From a checkpoint of a small mixture-of-experts model trained on Wikipedia.
Size: 11 layers, width 160, 5.6M parameters.
Experts: 2 picks a token, a softmax router.
Training: a variant of Adam for the experts, 541M tokens.
Below are experts of layer 2 (counted from 0) of a mixture-of-experts language model. Rows are named router (the router's row for the expert), gate (a neuron's input weights, with its number), up (a neuron's input weights, with its number), down (a neuron's output weights, with its number) and show model dimensions 0-159. Each number is 128 + 32 x the weight over its row's rms, rounded and kept within 0 to 255. Numbers have three digits each.
After each expert's rows: "gets" lists some tokens that make up at least twice as much of what it gets as of all text. This comes from a sample of Wikipedia text that the model never trained on. Tokens count by the router's weight.

# expert 0
router:140145099176171124150102110112148147121150095181155088147133096118135123123171171112066107091132138137090121116072122164140127117091137153067124137180153189126163170146143117149126116159138106145165127118169146124162143133105095089136047132090074060075114034140127091162138096092113121158092133110112112153168101124144065163087111180042111132141179125123142091139141158134178136188136131158182137139092154162153180136052168140067134083122087111121117085139140131141154155077129070
gate4:120124181143079175050043112116105096096146150153140127131085131139154115156164133097214108132084151080127126081155100160160156161120098132135110146120168088185138116132140077146149143164162110060172138142125169112140052115168158121114070140159096180157146128130156185126142118105137175114187152084158125057157136123139147129074077130140132073088136103155083107122161121102158170134109089156166142087141127130115104090190162089127095142165142162148100158173143153148158117065095150
up4:110156120185121131131154123163180128150129149145106111149166121128120103133098186172138153093130092158108131158151127145122049124126207108089073137085138136133175133125125145113098110133094144137136108137141178107109141204115115161058131192136150153116144128090148161060145187146154104154047169162094079146104128140131080123115170109109152150139053147169150066141101105137095148057131108114157161135111150129130123088129117102140121182164083098055090120166162184137141225088122127
down4:166143133125224087126135179146150105146170109131082089174131135117055138118130075135106144127105181136098193075125141149160090152130133106117142093160109179122124067106109117171125087160094134139079115108146150083112168088111128121123100146115069082143129130148109103115129108149090200133104114143047128072135150138134130112151128118100141077145106165145134084133092109075147094157127113076138093133106165198137143164110098092097146144183092160140073167099132163082233116099160090
gate5:084172181125106164156193154051090092115159159127141123105130123124191098146104118075144045159120070120170088116106075167170146123143123079106113148071098121058175113161123112160107120068077111097168124128115143137149138160097071153139168125134134151181103112134088124132148102093148147152140033098093085160182095145118144118126129100136181087126140138119095091092116137087060098135171178145102138174138096104109096136126176093092112121108169112150131138093131080111149073126116127
up5:103196123056161142144130108135164087103132122085120114206143160139119122187164130062163147146163139117110145140196184157133165110089105129146110134090077092188125152143106124147092126106119143114119155142108118117107126150143124156122116130130120114145137131160122215135139191144165112105121159091138141126097091139078109150175120109130091228086155164154093156135188156110145059120084116225124141058130145154132149157128174119127102152071147148189080148112130118157058159114129145
down5:148128154139150118109116155193127105141113045103082144133087116083163165104096115145147192088091130137155118136144121040129165159136129169188205156150128126102105177130065109108087114149126152139132076132175118097139105121142133100171144094159157125164105123148034143169139092091125207119092150164123140173124140102145055163106085177096114125075160173144122128115081152083147100125108095148086127101166154112168111151114172083141160177163187133150163133159167104132169127125150114
gate6:106155119140140109147155166141189125108165136182102113103141092122156116057138144188109112065110112107150095114058116122154156104134094137076138133117116138137184160124160147164168114171062153118159139190193132183151106150161135153127083063134143077101148045105125150155132096143145147083150125095122162093083148116133171161117167131090149125063112131108121088153094107151173125102159170109124081148031125104152172155054107127176124147158113102154124094133112168094103163089125170
up6:152118147116139131124099159139149171087121185097118161183134149122053163061138138147089092085178194111102135173124147137162169157129076157132099045135115190101139132115091106128094149123056139164113142116142104116136143071116186116202156154103156097205180108096152169205156103132147115126152129116107155111128078113113138110124118148115187150155106165092161101143144111166123166104131090113157175170093112117122154201100106112147111122136067145150121184180132108134094165118114084
down6:102151134179173126105150133179099115172168138144108132114089125107146164143178123155165097125152152128066122080107167187113166131183115099126079110161181152180170151110108128153141152131107111123128121129114167049141103132087128124113106107080131121140076118118058077094177155163169158139174102187114084130150151120087174107147150111082090106028164136112082137097186090106121109148160104060142152107215125117133145135116160112132155159090132088084108091156069160082142129137126121
gets: " in", " to", " the", " and", " was", " is"

# expert 1
router:141127102098135153128125121141070105172163147101161151135110149144146133057102090150144135136162147108126161147128129125136122176169120181132130140221080118167071115096105161070146169088081140212056091144115127139116152076108154156122082097142197091177122150122073106162124085192090145079181156160102151146104102104161162108160141088154197104135113182128080127137158179117125180141092097100093098078128176146115148089167088161126108138141151128093121140136152107143177153157103104
gate6:125162178096165141168173153107168082150153157138103165074135113081182085083134122117155155093105196171132120153123120171132116149099154076114154180133130118130077146111194118114152169184084080182123076092133098168098111131144082095114149120143148108145144101112101149115107173094149082125134047166121070128122110182115164175116149073129149114154189142112107169163137100167146098139078105136097076081129121165084114140116140111145136083096193103098184087106146141070157117135140080
up6:066120097174158174087119145080157181159111164169146148142180107105120156116093123122090119073156213133105104121069165104128177201147090115157193218158159130133130116133168140148118144144093091093081113114109123145132077117118142103151127135116148079119141141097119130111137201103135143170095115114130109101141161129084083164144118157159073166137101157123089092069114115075128117157145100192098131139094138162083150123110109088103114086170082134157114160157092130171166072132055133
down6:142114131164076113082169112094149149203104101108137147166136071160139129148115157126141121072148161079121097149091119147150243177145086084112131150106096160142160089042167061122144171152134169133151144166122114080094130127145123123121142090174102164126114133128099160164091091075148101162123114149147173092164165133091146114107149061102129134184136161110112130123116100130126096159110071153097096193096160199192132126150149127154169116166141148105124185102120120069125160109156117
gate7:145097174057136101108074166129067127156135121153186067104172159146153111105145117123117150151116162110073145195177111124129167093107096085154125177167125111067086106138114080133178150140130150108089157155164104148109095194160104106079120097120083157123120188149129158071114129088106112163122150137166106123158127151110132141126106158149118122089159190201121154121187200113030165145098097154143129107190145142112142158151126138146144135145105099155125178129096070087131179114115107
up7:192171183127089125118116108170114067102101133165167136103100143157114170134103091142146117156175101107141161108112065129192121093165101178100130119109146100170084145113093074148144169157094132114126141122154049140114087134190152121142181087064128113130184109144127128130124114125112092122117106112114124167136132189101142093158157115204059115148120154082109124168079140125095144105135120080124139141118222081139129188084150111112185206077123109150137128157156113137106101127149064
down7:162112147157064121201097083111196118134142099144131085167105112113169095133143077109186115095142109119107170141131097155109136162108124153080088131082114112127127085106117103132119173083132041113134187153108183143161049108149112088144083136192082076166100115106191123144098111188124159088129130125120173115146144115112168158110116130086158179105113172211121105117117118104129171118106109139137150141092099106174077130119074107149166131089159097108211155124150144107098166094125129
gate8:138142109106172174137130163134149182142085117068150103167143109127110120167076139115171076135154139149173135186165173155102115135127128125060111163159104152060193063155130072129133131128144152196078095085144100156180154126126104093137124139110180140117167129171091143094090101102059190155094163154147119099158166072150143112141125112161162075139136109139146137142062168192097184110222099132140117134119174142106111142162111120136129121138112112142145104193099141091100107137176142
up8:168146119092178113128089132119216126163065108162148148195121150121156101212158128125130192169191113139098162166145108130141124118054103122118076094122051142181116176129125099157107104161101136153094158099142116089184180096141130081150116107123109136094157147131089106108080158103164146103099154137135155096051131164114119149078087131154085063155127132126166138115147156113080158157075082122109135155118163150077120158101090077148089090136094108098139128146109156144150160170097130
down8:144128153203123163130157150152108151169099192082149066127096079133109092154124104132074162140119126131145170100073143083135111108143151091095144140143076148115079098109108139126111125159168119158090100169063127122149141101060119132142108157155158137149071113162142219176144076119115174097099122138130144155095116067145120145073111106109151113138132162164103142157109089143105147056163110166113123088094152165199130149138165100178153101140104148181105143153116069146227120106086140
gets: " ", "-", " the", "in", "u", "k"

# expert 6
router:102109157083080185145138186101115142139175085134129131130107105103158167200211140120134166106170086162114110119115132117078077080145113101121128084133121152160206142078103121181165096123188085106177198129109105099190128067124169085139161125194118101100123136165154105116159115158096088135146099103171117112082111137154152072112145082115126115136126080108084137109149102182160124165113118152139127098144115103121155100198176100124136123101060170153103124137104120099112177154089156
gate6:128119185146135167176155186129066107127143083206137099067149124187166131145119114138096136146132099122116108139075149139108090132136132124096104169102156192119084078136143100172143104101124115125076085145158130135162153150155153071100136084115118098138174081110144149127189123081120164098135101122162126149113150108175158086134149147089110103125210146138154120148160109148117123181094108140191163099157167083125145111141097100091176245115126093113143152126123101051056138145159131
up6:119124116122116043119154133152084156160125114103108076103109126107147119163098059170152117112131161136099098170119096139156120156118171115122129103101100134116101164107165159090109158085122135146101148187116178122144139113144049164146105147169138136161093069149142120159139112122154108163199133110100084111126142077130189117072107076116135124166151150120109090094080175084077084146178090074107106112126111158051149128120127153125156131059209109177163187098187117190099134130166154
down6:113114144110126089134139124176117134142080127173083067066076117144139109069115097078135096134114146111181147147210138163138111163059158157176130110102107114122123065189174174101132163113164188164187100131129109152147126135089148159171151142120129139048163146158147111187089162151166142097099144120130098129130130143109107174130118131177125092051161108098118113089161164131078096164144190144106116127172153155135103099092171105124137113128123166090167184090165138177185149107110132
gate7:062171072127149116135063108114123113123164145108045142121153181151145134115178112111104162095121151115156139114148097108106078175114086077159078115128186089127099151113207134128143091161118111093134094071169163091118153136131151106139127083142128124141157110189121110076154138116133115150167104102187097089114094112127126127088180094139089164052120108084126104111133063217088086129142134168078119104087106106074134090128161119152163106191138097099092149146081141097119120157104097
up7:216137149163097137191188166151138133148144139129095133055165115133139089171157162142091081156155173175084189152129094181186123081132157156111182096054092132186211183127166144142146101137098140130160143085108106171182061121135098091133130098171155127116109106153126134209142142137138104155084162089137110147132133156151158082118151110173120142145188145127115125118127094136145148123156143131146130126155104142126168129155131123170115115143150113089175156119172163110130101202166165
down7:179109172139144180121078169146114093148114118130157159171103182164131125091172100118201121183135114055121155147099108158163150143138180132125111111155102099168117120089106155120087131174080160131123188107123159133087146155154182108116054103118058094110167153121086122147120103122091109148147165108094067132131084091182165184143081172122100084102113095147127120103105142133081079074145129124105136193155154135184166150185155143117155169138106129067162171116168135120152117130122068
gate8:095128058116087117114101117120117156045096087129155125170123154162149173171110130109137195091111161086119107118091133107127139113176113171176121108100118114141156200083149118131128110128142151175180135111083098148106162160111107106135104092150111192104175089147161142145167179167086164115090142174125117072148141138129092131116112115111113162083124113128133111171121161168198128160139041192153160148099140113122146189080133141125121174181066085119140088106100219113125124094140093
up8:140193119138187093083132146143123155185105182081141112112135133090101099165097112134137106087136106122064149139169097138119152149129109210107130081093100141098135099134134126126088092179138120142127125187106164125120136183157182180094131096161128077103122073055125178164096111126110199161172080109158115079087136129105146111166155141119149119100093139108062083118089113121117124097114106053111125146151082133101081141165189132165097117105124129103127134160165090224119166164149131
down8:066140114152133112134101162176183173146139114085117172076143125091132056087105128175130106120142131134103126137095151153160104152185113151130085110096101113134168081215171113157159108122160100087166114107150117132128120174112179155144117102146082146086143105142137131138128081146129109125185159153170191140083123095152170127180166063169133185139093127084119084113165143100155180164128132131143141077129164088147021110112149143116102090109066131135150127176216135104134129130103139
gets: ",", ".", "i", " of", " T", " and"

# expert 7
router:126102161092167148139121112134164174102084131107091176132088134098092107152117159128143163141168115096126128116101098123133082096157147104142110120078199108166171106147167047131152178130094139178094071127137125205100104178159141182093141128088134105078197145147144100112121193152174109093087069137134121128195160164125060132153117120156141097171102116110134106146101097137140156092119151071083095151076182133088137197136113147148129150130111117092113096132159120093096107076203145
gate6:157198149147118080205090101143106166116152133109099118135125078137065108149115161084095109179104102088144152161116148133130150112109083114089125097134115186115194187131132078154118122129155122132111110173093074108149108158174169150133105154139089091170093155168163180084201117098186151155137086086175144156128116113101120119145136123115138094146161169129147126162095141112135148120199103114079114160144135105165158145058126129106131146144120141138174170166079194074107091118176211
up6:143153132157107113100074116161086165094143113120091140123166104142116093118135111173107078128113099093161117110128131143103070108101134160123088041095151150166130166171096075147199167139140123158129121121115161086195119158095112176088096153145070111098175113083078114101153134114093124189175111169168214143117148140137150087136124154079074131120134160113139095118137160148132179115102132123084143176120131171193075189028138126137097110137139098087137093078136158125160125136098151
down6:144113157165120139169101107177061115112124130121124178145134120169114047133150095136089127227111142116096158128104169107120139161120139128128189171110150127130170121168142133132100140130184091114135068139000130133170145151169074147135081153134102115171097176109147116107101077135093126127160136145187139158133166148106149118120113149172113099100091135077137189152066108115096146125123141151088116149131146085154108165114108174106069140132134136129134123136125203149102123145142124
gate7:175105139116169117078153136101116148083152074093076107112105089147065077109167161155112133117156077126133139114149121141150184123111180172141116141161134140100140139129132059178105184102091131191096106115149097136136082172139132162133131144110105133096183074074110193112139157175059093130121073039122111120131137076167105094117164146156063094143156085117073150107141112116096142141085117153162141137099094148106159157139155190130109156138190117165146106163111109170115201099115121
up7:095121164106100108131148204137155154106101210113119099147135130095150111119090125149106143131152149134107076120158116131124103112160070079096126082139144149131116104108133114095084091191128115127158083100170121102138126138182106092140138155123093116204132189183160174118097092094141110090095120170124179133152139058134176175091112159091091122114124154169080126121193098169117107103079083088104155151160180138116120129152175114152156072093189158080085116071128085190100094158125167
down7:135155138135109108195111143158152128109115158209082098130129220107121147124087155127109145115143152101195154122106113078100123139134112155133162135148138111114147149160089153142170113216150119160226096128156115086108176149118152143070144188132123081137128124142072116136183170161145111189136110091067153135110113148147131173193128134102121142091150127182145077149158133098098146133199105105162121140182171123130205173126105071131140173084142142139128099160111132141163134153084165
gate8:133093162113124077112122196074122101146156144123112144145106126104153100106152154078150205129099108124158111150176104078139094169134115129126118141089090123113154112172171127116173109088097114109122115125095141146137113104138125150145167134178140147151163073123134137123163152139140067110187113088157061124198113167173121137136112128066130107122129139163085079083228138122188166140150139131088120168151083165108133174108099138068165093055081145092107183069147109097181171097157092
up8:164106214115092124134174124122128114150084127098200145150135140161075076178136086122128171145139152154163142112111168134084157095143151101139161021137063083111176152140134159125082140142084107161183115106143076105182114064169087097162165128136110151121121137110093152159120134122106089145168074165104114144192134070134071101148165146115101129133167107141182138128118184111132167144079158098146172144120130156120051168192137119158132158149106102098114146090077119130119130133152123
down8:151121152132142161051184158177107158150147183108108067123075048115138134076152147191121166229174120089099102151180081178104095173134123138157098149138126145136071120140115077135116177167164191180177114073157124106147148114104160072155165149130162150127111173123175161173123158109120151109121164138179151141169094136121108124130138158118107125102155130106094141126167092149143112080050151089139134142126069130141141131120118100142163071145186153156154116140101138123111098102122145
gets: " a", " M", "|", " A", " P", " R"

# expert 5
router:126124129144122180122156120165095157040066115107143107104139145192166106153129175129168171133138129109164082088174184132149100161087104127165143143157107109107107161174139109170140116113073170103132131103105171130067077132112115140101142133144089172134183146117148187146071151125112129138078145125173096116112140115112184108126112123153125198076132072134127164084103124116129122083104103168148141138186087098176066118112119126146192149134179099190047175106116195142098147151143107
gate27:108171121124153164077104164173153061102132134152158139099078142097192132139125097143165184133068113156199101087125125123105137154147108154126122185087169156119126162153088112187151121121108155143175134151134062153164115156112160108147205137127146132192172119135081132154123111121036119182142133139137107131085097111132172173097157082137152175135167095149128140073164101124104151166110085151050148126169181168083128170147137137126145122097118183151083163060147132105157120138151117
up27:139132083130137143135170078161131095130147061154173181147135108190074140161126141120120131156069172137115101091118143120176125161084160124205115216151144132151127094114114125138170131168113137099087141135173168147091080151127138116151149165097140096108194121150131134116150109157148149104093172118167195117147146192131135075113071159173123120138142194160160162169093085087110151116119146150108061145104188137114123112111103114114160132187146102110122127093203131075117072103179177
down27:112119113152137095119085174130166174182092043135161121063155088157145231181172169126152132116133102149099165144080067122103190104126088121115087058196095109131112119116106084089151109101119153182110103125118137097091140166118152160119182065135139078172109106077126124151147085106124109125109134120132119143074148123098123083156137167158091168135144163098111141111066169151134086185104149116134135155129127118152135124138113152179061127143110170086098148164105154107107149188105131
gate28:159151146105143051110131194106129111133163184069097156114149178118126119118104139129091062112135156094131145132063135115115156161138076143122137109093144201164089188125160150198153103095101160157130081181098149102142119171170138157120117137127117149077093155129075162111103102152077139118153126142135150112109168058156124113163133121143051127156144094121062135113091173115146205162146159155072124146130157073117061123097171108133160146170161106134107168154157121141197091144144125
up28:118112148124150115206154112118101096175120142155183088102130114167106161118102147131148098091155131184095144153102145140058166093084149112124182132100159151128158125163153222128108109146117092166160108113169181114119109135192101115064094121118115112151037114085115175126106168104146168142159139100134103099133124168147122106137091094123140134112115206142081137056077125114100104137158172174132121124090106105149162137140210082126117118123123155144180106141125117113172046090189121
down28:120090135168147123119178112142126100119043125121162098128120110075108154114165132079037075126156083075140136230117103143126139135143151094115128135127164165132128084082108125135106081077145183094191131171089120092074091134091115105143136174147120079116122115158110087116107177094145132175156158047086156125149175178122149093111105127121123099133121119071081132123133125094173132169093088178121149131155119121143108166141142105131112152099164168174091059113129105168163076135158091
gate29:111157209195123102128118181122129126150112115115131133159122187121138130085093110127160093113079139179175094160173115188157087174150090121137136115092119067117120144114144059152123109161112118141121045127086096095106122147167214135092189177115115095148103132138186109100078141181089121119148108049157057133116154149120142182155083116103139109123191128118071111124163166148123114134144118158084110160121154147056099125067148128120120133174124109131153126139151109175168108129175129
up29:070141116188111175123132134100107140091128143129037102175124105095172178116121193149111230143108151082069155088107147162118105096102104094126137090153138077202079172136123077182162106104118121081112185112098127152115119109077103143089114198134127111089120109116144152140120196113140142082101113109145108151094103115116142136122090124146165152183161077063100155141127165118145093113134118158082173170166142098145160134153129097116109097141142103170168164128148108161134100132090072
down29:083171117154096164142100103136145145093113059102116123085197085187135073104115133188166161062124118128140188175064165115110136150120160107116177157168136080126094151112130142087147106138093114168180105108161101109141124165112120157167077108139135156138124083136152122146153093105079138095151200146112152109134135189123119098133127153118073201178090103173093143139138112062166133123096157116099132116130132087147116170171134099100158127153107182064091114064145157142155165168141184
gets: "1", "2", "h", ".", "0", " L"

# expert 2
router:137144085126095049119140074109140082097135193124118146065099110134159145100076082093138133106051118164174134152159083136121114131146124154161150144113181137093078111143104098155140148140147188087122167148109074104166170172118173144138124115132137143152054160104123139062145114117143122091149171190105174178127123164090119160133136146118182143121131163108179097154073093119111076069201111106141134117092110117152137127086159135172103143148112125150198135133064167092178111180130150
gate26:132130055131094132130138125128186070097113127083134172086106186071102117133085101116040155152114134170119160093098125218116129147179124169103146064127142148139143151115177117147129162115108104165182136106165112093110148062173133100138114111127100055150142138125113128151125134182098098109132108179091131119194122139137124167102117131145089178126099137121116101129111171063046188082152117107109180183056118092141114088116162119118149084148122169138103116088145122180112119152150120
up26:100108129112172118057063154150135094151152139122179121149122162127108135073142156128189099157075145147097139160086055064150102180130142112136163163140135103215071156141157152136133096137128154121095114201135061192118153132140149109141128170117159087108102157099081138095149108176158092130159156155114155155087168165131103177166116105105104079097161131189169091159176127138102101170111079122085161130114087163123185130156119142185162153132139117096143134145122107139126122046137106
down26:083148143192114117113122173147079081148106082109145152116178136173165095145099044101146110209176122077142137150164124126146180131096120153089135151119165115174099127115136178119159111112045151073121108066158092139113184160170174128136137110141161152157118158165142114124116141132148151158165130190135179112108145130124075132148072146111202048167130124110150138144158120112097107161078148084114090092125127146070089135092152073121131130136151130152106120139148078072148187169125150
gate27:105113120163109115112090152068159125153221158100112121141149135075112064188097070154098179116104108179111117133204104145112086175066138180118103169066136142060119086106115145140147108137164158074189120103147135146119146118113108127072142096078071131132154103175091194114089128175149089125172147101171138148096147123110139112088163083100128106129161129171123159134173157146153094123176095146107138141073094130130106187133148168149093168168100094159138156124117120172163129110108116
up27:146138114147146127131151161124106039104124111112108114120111161137136162094096148134130163146112237119100080094182123164089153205154110133142130108108086070095133188083118165157196134079096131173097136062109188152146133164164142091151133144188155134069086149135123153165095128136084072133109136093103109117107157188151171113144147130138147122081135132101111137149149125098149114123115055104174108145133094172131142161125034154124130107100112081147117122107157122103126129063066100
down27:173117159080095081164193119165118178205132147141148101174079167090175152152094104127142123146133156070225138145108103093152065150104107146125099156105151153086143125159140150112123107141097192097157104205105139092083130081127132157141105161114106166113169092081076120103123127106188179085132104151150151156113126102084178135128069202118115161117152155137091092140092145082110149110106173135140074101119139130094188115150138135118110145162175098137144114133148129195131154167134137
gate28:132114127060129106145187154063160066108075122086159124100110129187083135129112148191107148156110114155092124121101128129091109110117144125099153088096178131155060106096163104094105182144137047140086085141122157178143062125135095106062167166127123095129175155107120075102135157136118047089133142119140144081168121133162154135128154107164083198104090106179104149121136153190081124132161130112105104111060093166084119150143150126164111175141151122104093129161129131136155106091189122
up28:127073077134125131169102197142140106152107081127117128172115124138139152133122068160097171193143057137141132090146165117136075150155102114152141114127115158107109077105092069153100121146129157144094064175168120173134094129165164099099168147125120234101176141110109120168097128086088096093169143092163100133142166076101130115139113113100087181150133065141078147130166150151079162085076123103160100145164130171094128122140071160090146149154110131055133150103071154153126169146136144
down28:158157116083175141142139105142152114142151109182149176165083183075156145078133090178163162090110154138127122108129156062110153071170118067135107125117124117113143206131139116130116107114131116089097116162110139173094080123144105118134170145115110173156148199115096117139145147064097138140150140097135140071115088133115104161094163171097085156092121078132127162197189115133160154157142154162145099101117111111163102094138146099099254095126148051074108101095114145138107091105114103
gets: " |", "0", ";", ")", ":", " s"

# expert 4
router:098165161160117149125160186153174086150110121129137111107166132084066118121166102156094084161075185108136120115145160141157206136167137154158129095049135144095086110135126193096126132109128106151166108102108126099111100156107089136153165100120133155131146168078102173128144178102136128155135149051095121083140157089195128166134115123126077150156148147213161129167137157095097114102160151185109112128166151120104081132120085099126151143143105182097146175130147053076142073103132201
gate6:077123185127121154145123141134149172127129159151106127101101138140117137140073188138120158096162179134184121119237086106101140150167133161144123127123152139106142175055119145112158192170129179180113149118163083085154102132154132137127181055120138107094137107074119125084109178109109153049167166113127124164171123084146113121146148186111188149136122111160124094091101172135102131084180097154106086131120153105121162177097148142160113191124111135159101132173071112059176103127095130
up6:126133090063152125063124197157085120131147112188145136130159131093166166176080065112107135126118115114097168150188157138119125167151100170161123106121169123098134156097128052138123112093039097180161124131152123113143131163176153121104170146123100145136109080072105128113185131074144110088160128097174076070087173141110099088121123083137068116114094111124113159161087146144130158090108172120116128151083087084113133134210165160177154085106141081098149134085126126161137144138081119
down6:079095171129146042138110080164133147202098135123064096126092128159234123162115162167106132097110136140107184158113168113105098114133166146084142145174120129081135141164185059124126136107148128115088104118108108171110188137146064113143124148150135127150139140129112080145139156044093115121143118099082108079167155120130152174168084160097090141170128128163112131164160136084110166127181134084148106117099085120119187154144158172209144123147143154128102111127167120192149110131156151
gate7:138124188146106122151115119109174102099053102153162181140074165131066143143105126122133111121076106113134117141101108143137109152107151088164121104167192170209101109115113105116128123068102156141127095111162148136066111114144144115127100157111118049129050148148204171055112158102202069130112098115149049099181152128139120148152101143118162150134161099168113133101116175129118138149097159096119140139089146145113073108126190120122166176147139116144115144148147130098169149060176077
up7:119082097148143062163157143145072137096150087172114162101130199117117045124144113118108166172106132111103091108117113149163178114180088133078186110080126065129103098123119100107133194124094099154143089130115106163130073081132108102112145168136162178137116132105138146135167150147129153169123113096078119071140153145162153153123115080171096153109138133080086127190180149169146127098121126141103074153107164045109088166081155142163154117168120088182115116095141085124084109062122151
down7:187172141098101095092094160077088150109155165161149076128163161089170154075161107125111142210052158155116161131143104111122129132093149123143101108046176150151111072133158105114137116133122113160141095115136144118126119197115082137107076128124128063077142078090088120135146125143137141170147148117102142132171100106157163074106056124069189111136133146160108103113127101150098178096138136120120082115150108116050155137108131088155101125122064161098168085116104135121136116069047138
gate8:127111109117143095145153172171173103098162134142098117076123152085115135065082173122173129132099064124098121086115101160110170072083104149111151111151105103129131073155106166151126125089130132178143114154160119105107030093182152112124143144162122125178116134125088087071159146164070114112088101163120131130171094168123120164100098116116137122132123132192119156151154152090134123149133110142050205137086156054078088133151179144170121146149151183083184139101147095150176121134194121
up8:134090170141100118141104054108167152184085073186116124114101136136162134115173088142189159143086107144125142108173114141131140102129149124116125174126088093104147137092083107128143138149132176147148105087086200101117127092082173155129191063090186083103150132095030125161096133133072161110103115131106161205125129143141167082144089116122114090078095069086146093099134141117143127149145192136116105158098112140099136142125112090142111114164051120076145196149123133078134126154143132
down8:162128134114158122147136101093133113134109088150105133152137135208133075097147109166154124128083109094192125103117133125120081195127195161028161133178174162126109089153136150097146088111196128102130121110106146117170138068116083157082185119114148130088147162121106100116161102158113135114139151161110139142112086170155110086137067103146163122077206103190094054193147192097153138115131094078123116125093168155137105078178146107137174168145138162110105119140116111082132092129143126
gets: "l", "1", "on", "2", "c", " ("

# expert 3
router:140111131153120071113080110100131122174140128134091109196164149141113124088050109140126068146124099139100175161141124087113173131062141077084112157108073075109158115108135176099044082147158091067117114153181145108119133121181099083142166177116135183156103106139145131133118105091144176160159102139126127120103125128050148124132150150137090092087090114097118158100163112126090121182108148093125165174129064138111114133151126109121076097116197090141171106117141132216079110111109093
gate6:145156144141082137067073137148152103090173094133113099098087169116175086227132158167116177067111124109162147115087141182073142127152141116141139149139133134126088182103138081127121145098148155167151132147150084100163140203096110180108177106083142107087117182189073109143140092133122132170108175120171127175062131096132136109091088175163150109105127054172143147158109139117146124139159129122151091138153127158146122080105048195113136141154139113168087147126141141092177119096114119
up6:177150177195144093145147137167094078116114141059098124098190183121116123082127113142101135119142170118137123075138142106073119174128096126177151136090122156101099100116125184104187174170169130104096124158114191206126110152152176063086090135128137133111201101176086122105097177144117078087098093132138203175133070121124122104075100123174116134118112122144148088136146161064139068182127148090110085108154121175155159118151121155127112102138105170103143092112152136130150134102103148
down6:129119117034175082133151137126160111162152137120109085110202122162148191072115175110126131110113125157087126083134090124155154127168122094083148156133191094109105080143100174154141181129086117068048141123137144182090052144110140147154091152145117126104164162150106102127094166147150092198098135183158093141136145127171138103165173124133142126125181157233094111125099147112110125158095128115147089159155084122105129112150125110143135154132171148151156112154161172084098120143201121
gate7:180158131133175110145098240161092097093145138103121124156093189084089070111124154102159074111106074112119137101188145174164178162163129131105118084154122153137128100156107131151148089144131152098173155160103081077118112121140143080118173094105174093147169113151124193096149190100099138110124106133149073136079131099137120129159143149081106108169153136106136089110139175139114120156047065090123145066184106145124096158156153110167135141074162138161181111132106093135152172125098131
up7:144169132029064125138141123074221114112167092077149144130097107100166129085105187100178103109091084149060138126130072119118148132100115171120112092130122147160142094102150076134157116184142108158158133081163183171063103160149125145122131150081102154144146138156125145140091084147155075100131153123149085160149064150067154076091115125167156165115147113137179132132088134117154155129080110151154091113165131115167159158169137050119148111096087139137140121144177104088095117154144136
down7:162133041115097134114118093139127126178112107131145125069141136110096093108128126146113126124164112117095147150156109112098113129114150042103181128069151116074105162069093117121111068150102105157150109138150125164174168112096100137056149146216095130115115146172146110105156166137142099159110125070086091174143164076128071173123116097089031072121155157195149120115099130136095147070171133134107137114145151152082049098117165196135126156148157130128131108092153161120159130145135130
gate8:112160160102122173131085176159181137107150154132108131091126152128085159122133076127074113173115116095073125176109151086106156092137135140068119114185124129139136124075094130099107096130105098110143125165133136119044109185157172131122113116099061073157142127164159169122110194102078157099129176125131168184109054132155179143137094202156118154171151109128129174101142132120116189096104131087148152103124158128138129177124137140053105158114215175094140165167133135168150178125157125
up8:093175099128068128095128148143109135076154122126122127095098095132165101152165142099181124151078098104139075102132114138119201158100056096079176139118178111152136157120144083133094150091073152156142065082135122103102199118092106110137128126141140045159087079146114074162072112177153160061127112131173092125114116091148149153124118145135111134112143116127148139145124095139201127115018131066141156129127142127207120117144119136146141090188178100123110109078112128122125110086124094
down8:179134208083121105106095115151144062098151135087171088108128131081149120132185154090156111148148178165171178138166171153099118075085163147124149122082125087130192157154178115080195113127133199104188093127145131135098079125127195129114129126157127155177160097196122145146113122118143116092147065093122171146175149115141132133117146116133185133110079120142135106104158179101142111128132139132134052141190130127116171119094101169113151167156128132080142164120149157147195142099164181
gets: "s", "a", "\n", "an", "n", "ly"